Experts of a small language model.
Size: 13 layers, width 384, vocabulary 27375.
Experts: 256 SwiGLU neurons an expert, a sigmoid router.
Training: a variant of Adam for the experts, 1271M tokens, 9697 steps.
Below are experts of layer 5 (counted from 0) of a mixture-of-experts language model. Rows are named router (the router's row for the expert), gate (a neuron's input weights, with its number), up (a neuron's input weights, with its number) and show model dimensions 192-287. Each number is 500 + 40 x the weight over its row's rms, rounded and kept within 0 to 999. Numbers have three digits each.
Before each expert's rows: "mostly gets" lists some tokens that are sent to it at least half of the time; "gets" lists some tokens that make up at least twice as much of what it gets as of all text. This comes from a sample of Wikipedia text that the model never trained on. Tokens count by the router's weight.

# expert 6
mostly gets: "\",", " during", " in", " because", " like", " after"
gets: ",", " of", " in", " to", " for", " ("
router:560501495461583525499507498562466433513454528514459453445485523550466528477546538471458426436527532480435513560424513517546496496492443462543532533505504584530488516532534564473543496569509473487555480524508520459516562522500491523519535444491448528580505494431507495457568469474493517509
gate0:580500456521499518515493507537476517464533504476468507522536486498500426521466479419567526506454497493456463477456554487504472463498475436421470493444436456486537529517574495451484554496399545555527501468481518542510452557501439553459421481469463531507511430477490536527480488508554484495
up0:560480540499462489547511511493425489479524476558468544548507552538543491554530530515495533531535489532487451483530497547511419502529458465464538480502545579482477459558554531575479545572421526477490526506561563456596506506494433543498514530514495503509499528502511584437529511432506535476
gate1:459469492529569381514506484507424453482505593456484506505508463493476548524528484529527521542541541501474456538431493560482543461504413558442541514464530421518498545465541572563520505536492440464563462514536474461543531521547509444573514460403485544568558504476553523396568426497464494503
up1:532451488538531555491552537467448427465574534455475524477518499542553491470439560467584486479495540530530523545403538538522514558559509521508508516447519542515457533511502571507503509496603526490502498515521481457488470590452490471526509544465483468540421455536482570485601455504424493508
gate2:577504488465519543454453447507483546443513535489476516461518455481457435536517457504490493510485553461508523523449508505512522417569475518457488473432587457503534504580552568467447526530506541548585467529513474406487552377515526498449486527387541462555421488535520500523535572495482516504
up2:458457525487581459514526513457512456583520512455525467511486466397447495421486439440538602509462567489475491508582515503473500472443538490481456457531513464580500455536444478511489467501523499480501481498486502523401478487494442478513517471434496498483545463482522476480500518525554452552
gate3:493455427417498575522515563490496514489517564467499478541527431507424485564483500433482518502444523508527525462443543425460382484533493521480519463530437472466520549513500571442435501435565525523538469541544558468464548490442476511489465500459524501581539482503503498572516481508412479553
up3:530486511499491511484430528466491532552465471517553485477484423471537499557504449541511509538475517511538539462516569501518563498500568495488478524516527491529515451514484514464536551493556517498496452525520505451502544458538450498543401529497485489468517591555420485507497463512526545466
gate4:500408536499603486467542470519448467526434535550438484504540523462489500496518485424472416427526533507502507527384533545522589474490557598511462489494486508501433507514541516484456500508511492464515484539492466425466507529539553509541476497509443595569517532473553462497566531536449460521
up4:380518446563483474496464473488516473535513479477490462473507531435459550554476503529486488516511540541470474458453580556491494503491582521477540523460475510515453549524462502500522489463508499491423487525465564485528493611496481425519497508531499503483469500475528529444530517524538502479
gate5:499472495515533502514499481479484426471490447518570457477602487401451503464543531484560552481509503508488495482437438425496531480500458444502468517483487527488570486465556497519467498503545528480519472544531506562484520524460515485557480473442495556558400458541509560594569486568477465481
up5:585470526482478518483547460548483495509432445406472517501466463499489475449560514412483476539572513530443449520496512387518485553466466563554433507547518540520518450480519443505562477534411550462506455541527536541589513530512539444504490512537497472536472494526535471547533440475526535497
gate6:490584465505589522481563524495529472549480548520484528459497498467564468465530481460466483489429512578496459497429516467473479409491445563507442514516442534521456497499515584538471515450499451488519488508479578487489564492454421497521476474437509457622436519447434525496451543499488504463
up6:470478496457585472527533451581533531454506570477515525520493437445504498527456478517485509491515486489501573509433464508515441468566492465551449557521571459552477454524414503483478422572521508469535502513573492525543566511546491563543501463505404507502499476482500526483558525469443461576
gate7:491475483515530444483499484499478456497486528515494514479571444483464412503516476497578494541454541438480481534488468433490576502563464531486524484474537492550502498489544517476452527472491507555515453472483579486426470492490524477532518521425487512555457467487502497465529499501438458493
up7:488515517576532556504503565492489591519518556471512528504474542411489474558522492541507484522492510578500469490552425492494536587548471512459446526456514528561538444454415489515546503477481500465489517450477514496467526464431512476532507465491465525447476499497498461502489446584489580468
gate8:517518446509509484441576452449494496421463480512496487560502448518529512466567516505570523515516504491504493544419557419564484449500519551477445551490508514487469471490543490497521454531431478518551550543580476440501516523480509417459506573482522454511467474503503499508528490512483525519
up8:476467486480490425467522497483479539542502547476542534488519493573449502467502469522455442492453527549624542403519516539480489501532459521447452548521496486456492448478551491483496484455497538534500479447485489440529585528529535491583524511480503524537520526549482543504485482452497486538
gate9:513503559470526502496489528508467524516525539510470541528507498517503487507624491533431476508492464517496504496428523467513488522475468494535520484470513506486481560504576477479497541468541432556550478516540424462505473487466477514559521470509518474524462466540484485486500471478483505512
up9:466485484545539579518490508530516520504489492507518485452536510507540518576456503514519488476548456513544526485550501533506513508463466489521548454420459561450546473503525505474500509443491485590535539493461493488457503471431506477436486465414518512481503427538424512588458528564471449482

# expert 0
mostly gets: " the", "°", " ==", " ISBN", "″", " Phylum"
gets: " |", " the", "-", ":", "|", "=="
router:488450547520547535492495583583462480463488506413488495495552488473477490460513446491472521433470479434502557449467533573519528518455437519516595447483549512495480473537526508450511489544567486563497509536496451444530510493498498478448504531558453530539496507524507492412567421437450475522
gate0:560454491531519507557489481454464488465486516443477493513502566516483522583578491528453506559480463426478397475506476489467540529501423485517416470499531518470496427535502489499455486502463558535545522491464520518523549539466564507412503431494591586489482546472506460501511511467419521507
up0:473441505496567417547537447462540435442541383551525502478523422561554442529532564475467502504554497519521565535532556469527510442466493473493421448465492510483545497434496542522489481491493509524539510494453544492517529484519534475466502507500487452524572520422477553469534457501478470510
gate1:577445506535475476575459502575522497439526526513501551515548417531533463562466439473503540478468508522539525587474476508512514527489440509494534439509451546508532533473494539545454491499549568573531471561444476461488491452486526533418468512448352506580512470502548406471470500534504500503
up1:519497535497513484499452452616527506477540390495477487516481560472484458494601466480528463467527510508511591545574419440461457496425605488456471464515462487462510546509489439467515501461546511525559518497460513537627480516490535580453516474483507524513498522508444479429537487496426465480
gate2:575470536459502524488522429453541531572565573505508537496485456431514446453503411553458456496525483474450520481514528493549483468451504462538448524556512544498472450523467449481436546564510509480454442455500463420546503509571474458523545543527510489532508511549494530459467535430490524445
up2:505481371522411475509470467440457472489625556479479535495458528507504525528394541485589549513496566509475495521479564471497425535570511476487496503587442477471513482558447440550470444430514500445461487466518553550452447463458565434511530496581550531551469486489527502539523530544480502456
gate3:503492523557500484479497543489538489458524537508486508464538479442522400480521495525450539466467491453489518509517505450443493494514554495547509501517537492475459515567478493505600566463472532528527425434469526494489453469506537570517452501483530437469479577489515464517529573478487467562
up3:465422395524475485498517493501504424472515513538446545477523491501537435410557481470477525537408529460512579499490501490534542483520538478500542538577545517464493514492480549458504555537481502499549426502518521447510491490562478540426508502511530495547547518509413477533473595463499463553
gate4:500449472428533520494525547552516518511544517437475545515503454522502446514485459510504524530490501520520542446438589542493537530507365513498481460472513525497464570523499530555550555477541531588484484551498486455498534567534496551404452471497451506510483494577570479552546468484477545521
up4:554596483483482477492484520419463504546530542509529522529486436464477564530444473460531538472495497501481482474543441486539459487469557463534508461499387524443531446473537474503461482565444485428437461543566490563546561542504495465563508492519525529489472372549506565458446554461495481489
gate5:489544466433512521444418505501478503452568453509506503444509482530496484486546562527477460473517509509479521478536510485531489476468452508514556535513540565452524498463522533496498531540475492473525518528551487458407526475474525407466477548544491458498504445491451471466542494512481478526
up5:471577441523535457527444397538514511476519468500495430459540536415491459455532512511515578563472523519449539473468485499523544493491494582474530420484478468499457539545544483517483502456536543513529551499486502509456489515563528505452475497492577473496481433465516475452521454475523478514
gate6:436490505533469503548529469521527480494492440502440503500501475566548519478509520577542493505517546562456484519552583492482486423546447537595488433474565508516529432477479535474535441531464560513488414474503498475453526560524531503551413473526526437459457532499473541524512494466453487474
up6:457496468492540509451485484516484497533507540468484527603533458454410552458477590496525456492521489468439568493460494508515487479461505529448442438500482522454535513548506471547507496505528444538521548513492518563342461524537547466518548482500495509489505480543420490484513513544449538541
gate7:506465539539512503469464510517519492510467576545515416498498523447584479558494543479543527519525499489506501571445516491500453547485491486465522486478516552522525521476499529487526484546524479471507509477533454511496466496474553498440530552473468466492506543549467519471487519419532542471
up7:460482463473498449503557509481525470516542482447518520562536487531474447556479494539536487514560443484486509550524544557501455531504428488507415501497452528486483529457474539536549503422405503487500506566534556591480487448479535455414476543509559464502502493532517493494531526526505532449
gate8:463520415487505473567531473513498471506481519436501560573453544570442520542495482516470523549442430547469506477519489533441539480521453447541556428571554485519445467556518427543502451522458494476524439537481493447443487542471541472477470527508529527487485474524494501518550479428461485584
up8:496551493529431542520464459483512467495557423561480566460525553481539549476500553525533467551503483520539517555534505457406498517479498473530572490544477520616544397413497548522544492481500428524558443473628460479492500503521526514485524470472461540570458477495445460436532527493522490489
gate9:501518545450502499470441481517521559534566507420573448497562477464540441505486469462501496489528445489493468505500524580508503452565514506480515519554512531457445532464577519524490501531504516516459482447500508444476517541507521465444493586521444507561516489550592492501556461469540602529
up9:524483516446520450529506558536549501491516439483546492514520526395523494495533443553551492476556421491497523417461497513490499501502506485506467517510518496452407512458538515512453493608555544478482456516498514524573524522467539452541504466500490570457392475503541517494532473562459541456

# expert 5
mostly gets: " film", "idae", " British", " University", " Army", " Education"
gets: " ", "1", " University", " British", " States", " film"
router:506516548470601523517523574550514466454561476491446460501563500535468574537519524541530492454503448524440431536477578505524505515505416499533533500510551475548458504524551514487493537536543514487437497558540524455502554435471545520481500505496523504556497488505523427460516515415452497567
gate0:563480536509559554479466524494478474441501510395568486545522476485495534579489438449505489505543511510518449449518477553492493526442532488466489531568509424549502481576550451484441493479545461504536432526527484467489498500507501531494438569476512582586502471473532453520533508503527523534
up0:556460391517532525504433523539528481442462489496519518481514441479469552499452494521469481540497510481529429397542531558503448502431536530503545535517478477531489507515537460512528440542529451491507455491584562551466454499505550542468479577512528563504502476494526510618543492501529506522
gate1:470499523459543515529471524474529481560589541472526523463534491498526538513514534523454506510557463522466478619525477539522552539488488503508534451447502470431456511503481448541453485546611477439481396509511436513494494437375504563520455581495458478524482566545522506500446489447496453487
up1:448491507537572503464502482554423524475474520473530476442442451435534434477471464518446491462489500479524507537517548528441471490463540465504514485495479486508428506492539548510506505499521406484499483458505530570500466457489445507530459494537504473483560484528457471490556582415536518463
gate2:466492466460508546494547511564446472496495525445467557466598501551483503523507470489549448515513408483441470535478533505553527558505530489510479511508515466527516538513516508502582494521463511535481481488556502527496516445517478522464440527492455459590481536519461504534520523483560578474
up2:426429464547498493479465507549535507549526494440523487491525486528498545557513505539497458486517445507417436552480512490511448578561549511546502524557451462511482525469480503554491487463537494484455434404513501506493494449490476450464510528480477576598513494528506485570519569502537569441
gate3:528515424561472487502517485545567530496457466470466527506539487477447467424522540493403424495482511519497499447541535512495503585482492521497478503536511519531502465583429531462502434537501520558526480491460508478532506516493498484563502547517532480496473550555448486431538565483542484444
up3:508493493455544553458490505518509552414524476489475500539447475491543455453562491445456499469514538506580515480516491502500538499526483484493504488484485465549501510498593463451482510468519474508489467524467486525516468505496490558433466532567440470447464538522488465523551452539493513495
gate4:545471482535553581535469459489513459502473462535386526493526435493522494522517523492552441508502524475487558534516479521486514440461498543503490501489488443528465471507497552449527542573462524496550493498558522548469554500536507501520480531524541494411492517536487516538545590464541510451
up4:515503537483523452472489551450498474534497514516507461438512524498557529566517466440513484488468581465495542557465441516473528529521468527556475551466580541465491433450549468507502540446536471498447486556563477488531541481560451576503523493542528504491506559465521495525497439531505446462
gate5:486548552473551502533501535559482498511506555533477584472496508484548554590487564471522433478479553454500504512497576554542497530599521549532483457534492488456413491519470566506478447492490536480450453549481512518489462513493458512527501603479598508480486518490511515454525565473531440467
up5:519491461542497401472492463484530493426519520437561478527467488465522423451516484514422510486532442468470561492530501473497468487448506468528491466497540562440571511484489583454525556557471518526512494510504486450494559422488495440542505497507395511516457496478537535392484490497446573459
gate6:495524490497563405456499512562487491473527521549485514582524483479547517424458495520500485460463547470525457507487531539471498493473437456503528500509452433532490565457492507470582477483482497421540448570474435499427494473533535538493547504431467507563499525521451480483469530488542494525
up6:556544511484558560537561544485511479527505442543565504509483550529592507517474542481528496524480451438461495426508526449507525457598540612484513472495539468545493502550591479474523483475494435510542491438508490528475518494509549504516495525493473478483443524449537505507434517580477555481
gate7:432481486522474513478460603515469553573520443576502473450462471455573574432475515459528489488432475458572478510563497498525526579489522516489545472550549468468479498516546484549543419516502472579526431448516556534496459515495563548485454529433528477483576530487486480474587493488477472507
up7:492525537437504468499469519553454571515534475497515439557402478411491495479446498497492455462555489548508476464495534563528427526493518559566497471525495494536472555467545474439537462481483527448495497476481513423443557488435506588513484529521455499459552476529549530545576467558501491549
gate8:442478578542550473525437565456502516473530501507450432466535521503534524521497494517409528544481566564435436475498591445528559491541438509519460529551483517435514570491505472528501473525464549492477570497515488551529549495546541500509538441463483490557491503581413465520486496547520467501
up8:516495589549452511543505551515514421551498517513545501501559521496480601579455556476517452532485500430439522472541432474491582510455435525603475497493528468404483477471502486555520449449501533524509521436494493495515446469490490511525511488587507437471433520486541467555498572511525576537
gate9:567452616475492498535509499579527465485465476463479515605476531503466502419463452496565465483458558492416472496508505532538465537483518522528530416505494485574522508493507492549513493524464513486485517495537495467464493506469535537514500478473497566546461442493496572399527485467490517482
up9:503495456536478419449431520467488520503545528487540451439491495451514543523537504496491463476569445487525552532562511518490557513419485483532462509529558508501450432496454542463490505515410502555483469476511526510498484552503513501504505574526534586432518576475559427582509523504493528475

# expert 2
mostly gets: " one", " five", " MPC", " six", " +", " only"
gets: "2", "1", "0", "3", "5", "4"
router:515520558433572455477506527604459487481458499472470517499583495507517486429524430493570395454497455474499497519483559513525523470527411494573533464476502560520448520562536615425482536555430532523548388456471484521538501471462469492472515508495505545538447499516489469469520480474562539473
gate0:528491525527473509507500593502507517512593550563468520531496407485463472495478426510484528473482499467456506496464561544482551527501522441508502483498545449585486506467464486491504483446562463513554508552531450527433579492546551383533480484480473503510505485501429480486549514512457439615
up0:499494587486593498540502515549549580486547531512411503496485545496545461540473491545439502503489566572503503494514466578508509532523504467584515516511455484455444480447583502467550499466507447492437499528489453442510500514499526521545469505481475538497500560476477505582528443540417464557
gate1:496483512437483498414437491580468480509442515476475576566512476547406522501505496452443509480434502505559479544547547528488481498458527465499448416539483537441516540506494434495476507538573532508511449520443482471515517530453546509451470477489542557491513549481465440555514556494536472469
up1:520522465575515460519474505479505498497516589549421459494464579467489573450522523495445491504503597466501516544407564494513537468439485478474494500563460516450460494531524524498545493548504479526482506518532525461573547426572516466577573448408515486500505536492499424438501525526519447498
gate2:461538520529608513491515539501483482502546466523486491540524529516519614520526534507483468482420450524535508480542506447556534552499434473556513502475521536487543536428519489511556511517476511491507578602493469528488585529497423564511486595499452470507497517453536498449597512509504443537
up2:482490558497473505500497466491497566524451464507477485530441571442471440510394457477496478483573503466468514503461498526437475502521504531519482548559472428504484594559540475524500487434520510535489507463523531506446458430471490522452509463485562494451532561507441468496450521485460526505
gate3:476463577559533585424463465529452494472479472522502438496511545508449475448489511537539471518449581489498472511569509518472524497547450502471424541501452496527430534531578475566490516560490459505486517442411555474467575467504528488496540477432514493577494513524437429519510516534511479489
up3:455466570492495424457533505524528507511591442549548441466469496464511535455496508466414505514537486478468528457469491427517463598513527547528495549531521543455477510487494534474536468434549457452490511553535429484553479515550530522505530493524516558474460472470457527496532493526530544488
gate4:490395536467554648573479525539473524536420593522528455470547427514437467504500485480512478464468508498522506538477482525510521579522446506566488419461506541515471548543462496544478509454482515526571461534466471457511588565477441480463559481553431549497546493504505485488594520529433508560
up4:477564573503476512603463531489431503475535488485459577550481576544511489578457563487519512418561510491495448560516499478473476566514511471480471596531391538440484479469496491432483492556520457532484554436494466481473484489477544482529472531398446476537464533470557527476495502510487502536
gate5:478414402511473527492444460440468500498524499457496437568508538472475543487445529489459530534452492561471457522493449545539513467482491444490480463487522477485467494498482522443429511569482467499558436528515474477449491489536478465481482554538437507543545435477512477507546450453496598451
up5:542475528510530593479505535477472500551492503439504433540478551466492422500518532526409549507556475503558565514482468519512540457494503550534493542463495516496492494495531593412491501567501539539561547531470435460481518512548487482543561477512450475476578497478529478533543490513493471412
gate6:485534441524473511501490496535460564517430488474491487407461465447536537472527483497526542547480483495535443520511447506480535572553466530538503474478503506436477547502561535557470467516487500585504499483546450564489495489489505477469515545519470452434544558509524468519474466446405492524
up6:504476497459523494578468480471438532497448521446573470519501490560501513486489492458516473507453453525420520505588503514522514510505485534484429421470442579464550560547503457471472460491462489505514441502469573543480548486465497468366461443476532541577511470457509516515489483609514488553
gate7:536446522450498511544545495511449491484525525571553493502530499448534504502567482478532503473602532496484515459480576475529481530534409477530472440549421516479531544484531520538492529564544486536494463467545465507494525558517490491528550537526423483542564454570489572532492402565470497487
up7:543446514539404442435461440544521454474549521502519453475521435469496487444453468539594499413511485525499482458550494569529502500464410528577498558498465523446516510510471522421461442520473440520542476518424523460546482478488532498497469422512480562540475486461511492466542414488549489466
gate8:528518415484470535514494533481449552462509482468483491481518494573542481529516505411597439466500520467501500593480460489517512562595497532479478515539513508419519467518500486551554442476489564537523480540458454512511596536490494513449511523520529555539510488511509462577443498592534549535
up8:420451429463541451512469422500521518529477467480461484511508402497554566544477494553507516538543516522464565485512520499479524429521531504509516471459501516516491571452500513529440481517541414549466471527529455461488470549585562503553445523562489537430483476494483479513512406516528455598
gate9:509529550477493474489532569507479508499515560508495539567539458532522446459496504517450525487605500507527512473466495472463533494458513518490445446577505522470498462526495586480477427493519532515522479498520450512439536525497477467484521598447447498448530531557470510448434490449545485464
up9:567529500485539521437473447463439586469528467497534500470465521503576525559531486612545530523529478520424491475489523529521525497557507537471430483502453467465532603524541466508560513476509572499431532451576516519445513521486502534509515471528524487516487500509424491427465562444532525509

# expert 4
mostly gets: " and", ").", " which", " they", " but", " their"
gets: "\n", ".", " and", ",", " a", ";"
router:508504516502530508509510477606462470440453584472414470503486505531484517419511528497547399494575458510448476516513492538601439516461444489538504506491540549480448420562574531449530475563489553505524451488460531501577513505542515484526495543497437555572524560512506527480502482479548459467
gate0:466437476530505565539545530477506518506481487439512487568500460444494466495528504496453537481469414510500468468492567530547496498508443537536460435474532462545435485467454559524521480549457515465533484542538431512483517525491541464566515533451502513528562437493547500536579514416507473558
up0:550490539482532521507474545554485522554517481524477468491561500471578484477439469451542507500516564455481537532503507520431524501511465496516548521456523464507496540491523520445520577487566483502533474496562540511483550442483465548440501517553495486500481540499564471449425553521492487552
gate1:545497516431510533563459474485493501461512458496472528594439501556450455471476528468484527538514519487492416473527517528577486510493441482434486449500538431469505430529492524510537484504464561561514518534488438430486489503514549543541389543496483446505534550582505533499544511492558525404
up1:452463515500513488427497526459514484565499482503507455508467484567566504579536519485500583488524479526462512467517459539521495486468561557549540560491499542566566470503423501557548575529479601413508505466506487439463529522438520499449521533496528425484497489503461515548477467461474489534
gate2:517573520431496514553468560475492407463464500582509503433499503482496569489489525523466456501458496502550525520482435506503505532471437524548514430489508522543451507444516443477518513491549474510498560492540384471502490430495503517445466557426451447506493536478554461540543533528465472497
up2:495444512493494496471532463491488487537489532511498464470479505538618480475561531543469411497511435464446532494367469535563467444434528481536444460487479542497520530489513453588528535524523515452513484510508509500526537462494466488498464528541570451586493490428523479435532473557441512519
gate3:492512437473470516493515537569460464606497445522475473557536460536548490567489473490517534468386468479540473484454471500482468442529520481533459544478475440517547483492610479560498516524476513487535449563445447534464489526496469489523469451494468506564464456508509436507522564479475539468
up3:474505476552472488431496451526500463507510615547456529469490456515454504531567524504524554495488482516491509527469465451492512482506435517489418501475486491517499498449573483522472503468447548489572524508462495508462493554514508539528480460514510510504434561495485563490546517517515556522
gate4:542481505543508416462466456487504505509537553483542523561441547489465435529487491510529563489493589443543566458541530487481557476486535485532534470427528532484522549449542511446486512532486496463460394454519535487417522466445478522449476544513471563552414489571526529507436478485498575515
up4:540395481540481447528491497512452466486445480462442456452475537534457465478458421494507508468548540459517551538538509451573550540485509554544485497526459445494430581450539545509521471498531538559512492419474545483529455522566543489453522516497461536490569529462537454534575508572533569516
gate5:495535429462455485472504446515481511505506475528483501515587496504541506543517521452477550494507436490495501515430523528480531549511511489569482542554538513538478477520505477531586485523529520532470466512527482462489506488488500493479591596528520435586503460532495505543519465414528546593
up5:524491477518525521544499523471469506488508587498530527500480476466471450538525493561469516501483623558504460444523543487525514464511508518496509501478512517501499537440481545497448507466485532530477507460482459540496502511532530485589454479552539458502493537511531551544394511494481519468
gate6:588503449501525400508598440539464521440533503478535516487531519579459528515513491415560549512515476454488456506554498518490525496472472519545480433525458482424567465474502476540509424484464533541449488523549525499529534544550535525464416556519406568472524503541479490486542483476545557484
up6:514498464443485532511472530505538483519540523493534569438493510461501423451545573560506404528423520513529490460519447494498494507528510451495521497451584470423468504469517519527499522457493484511576450505474462563422458475534483541484512477529481472488484509427478510581458550466498473515
gate7:549500460476507508511545503501447545494460533511484503484441487528556526562484431540557489535475577481449482572530565518511507511551480456547521431491439496512544473537546458463486462459486517514513496487491461491531489472489464504489479554430556507474520495494513463564477556479546559472
up7:459504517475445544498524516477424442463497463504502510519565498438419511467495489432522539460518503437607473452535461505509474430514539534425494544521521418562485523513514586441463528558513484537461496522432508502439491506485484509468486483468415526507432480581448435429506498505509515508
gate8:501508606476511507515517527522506461532519443507516488536549501486486484497459448457499576443462488386523469418498480558458521500466511513472516502447472474508471553522500477512508538484501428518524498524494534587537509500495523577476448508457539495509480491508551522487602460464492506519
up8:479615555466490497543420555502483513453542431452475523545505524497531442482506443533541461539526560495550446509528441519473429499434512489464499519433542458487500509518524455483519512455537555532498540502453459590520489498530438482535439501486551553497523485511483520499451506466551496479
gate9:547526512435505538502521461482495456455467588448516515517504464496486477457530523481478500475528476521448455430467502441531521459498498508536502495536527516568484443470466500451532522592476582452420456497535505577527512531465512458512494587481476535535480505496516542545502457471487505500
up9:465505539458475401510470507539500511512547387518510557518561502505477534486467434537487532545486568479558472565470511495494488486550479465441461596401458474444534565521491521426462490442536477557538455439520445483481574595525525512478463453461545471461490432531551485463533533567508513552

# expert 3
mostly gets: "ou", " War", "š", "af", "hn", "be"
gets: "0", "9", "'", "–", "i", "o"
router:559464534456561474516482519578517464470505518524485450515550451493466517482549507513506412455535499540424549505494511488601512510514452415568488530481527553435516466518521476436506517530506554485543444534518504511565546488422497508442445496524538541537442512482535534530570474565517569506
gate0:477573516486516557488497520519491483463514452474499429486503479539474523487489507492558455454463514477423554557514470516490526453456406471519549552505461510481532498472522456424534540477538510566491527548500520502572562518463497425476449483494536454473524482525512633539526477522442551621
up0:441524508464471488557515440431525545553501470452509481433492497464515556475534450536492526527504519521536467442454463558473525479473544506599528452469441481433445514504552551472475520497464484474502517465506495577491522480539506533421486537508434552498489499482505509459549496489513422520
gate1:523437521456530469423558521497488541468441467546536440508474439447476516533537528501530487478463447521529473535464495472535521587492511491514451474570517477486419516493487512498514436483443497547506522575484423459479559514450502400491423437521510514513473517398503564528525505500537530513
up1:508381515453454508524501530476537490488469577480476496500467495472486453466482481530441545540501466464417529412411537488501541503501478494463455403511545514461524484553508533528527561538449537496513568503475500495542518542522523507493513541383449504477453484442539563519520513466566544490
gate2:561414487461525514521552540442450497449515523527469554540493466537436510551482586512502482514397524512458562533485501469564448546441498493484474520474509462440575492499559544521443472555493406526470464529541391478530460389436420549538481553509525536443468538491544480518539482482543517507
up2:451488544533524497404467500490499476524507492515509456458530503501519532427544495470500502475462494513483423497446537529539457571455506587489436526473481554487496526392434565517552468489584564443496557526488507457484493532509529502525544512455508493577540506518509514492497441588562517516
gate3:542415560486473499488529543452484493459531450503499457495429492538524557495527496525487459451529480500486419573589465478492483461490527522452494493485489498490479586507515487488483455479503546536545514589561467565525511497552506632540419580469462528584449432466408464412515444493513518552
up3:516412518537524552592510549487503470532586487552469482525480505523433515522491557530498449443526571523496496573533517426526571479489556488423505454513517499449451515493515492433422534489584485506570465463545497546553513525446465550494463496484479487505568498492499467435432531510488520575
gate4:463496534424511522435489478523454570400488517503479411520501490503483493585542524466473444486482494531534468489515481548577546516450525467554483505443488476444501507503539491450491560489525491485545517475580542464546509562478533501454485533466522541509513450495490499492540529488458548533
up4:482493511562522515466459513462556518521428509508483478478561569499525595512493501523527448462498458499476514512514494529504487432457493464470560451443460505500534528475485510485510512514460453505502599500482507485522467546547481590499505533538570507498423498494491519481488528483536487526
gate5:481425444538576625465453483527493558482548511503540455531489491467487465463495477549499471422541458456480483416534595442526409540531501468486441469500503539444487518519536460503555515487429436462517528480439469457486484461439477523554487523542414444534526483569553523448466464486524602454
up5:476501512464588480458495483492492491468573525556539545492506507548491494496514466513533506561536500437489498452475537456495438494462541484507496486506506425513573532511514501552533571531515451475450440555504429630416471433504502506506545479529456423495514496525522486525450438497519459429
gate6:450416529460545554537547439501467471564475570505526499569481502460434436515554457458561442438573488495538477508434499472514549527494482506505489475487501523467537510532485509517512511441570478435604479379547456510564453516446521446572545501499503544534484480559504476553544501508537573492
up6:475516494478506460439475517463511454489510566528496479490438431512490522463476483466441510485448505514586518476520488497532459462555510471482511500506458452550484472549503437507546479581558527488439496408410532510554561418584563568488457540466489447454475426506502490513489528540505495534
gate7:518522483512499535496552522531490455453560526477510497496485507548509532494473510454485483502442546603432509550491532466588503499461464478518491555541507538445512541423568454547446411510542552528458409560493487450506513508454538525446472513556469454504553490505452506541552546526575551472
up7:491510460538464429506497430508480502504544449563487496445474479409490573450500443542448500455520551522492483473509451416533463512493528571521498501463547424511545494494511484457535491558492515527522469487516485557427508512515480489521579533491531518492456539496447472426588451488446538519
gate8:454497485431524499428527539498477519543611472492536529500491526471485490401475449460508401491516391486491486450538517553491492520548564437471451500388516443449500522502512436506511459466474555476516462464468545483517568459435551481508465528482448547490552487505508502462536457538563550540
up8:526532529551482485541498534498517486489489537485519511468444520445551432462444444485524541465465492437468526568524442489481444549540503447543514536494499525482575480490465463450510534507491590506532495459496514472474466418474533554490541600524441485472448495516483493459511545481454525523
gate9:558502513422446484540505497458511462463425523514475563515538510548441463487433511416468522470424506503484464533499441470571542523509543478515525470477504466459492474520508491477490495578505570474505443489522429543494472501506483533418453497544540478541517518493491539493492491496464467520
up9:485423569490484539465489527477492461489447453402508492500475428446518476485465497468493506535481500501493495516550492438444497558405469438508508482502414529495511494469523520541478520533578540483456510475570503421445507471495507528558528473559525539518537475484480529559493430488461436520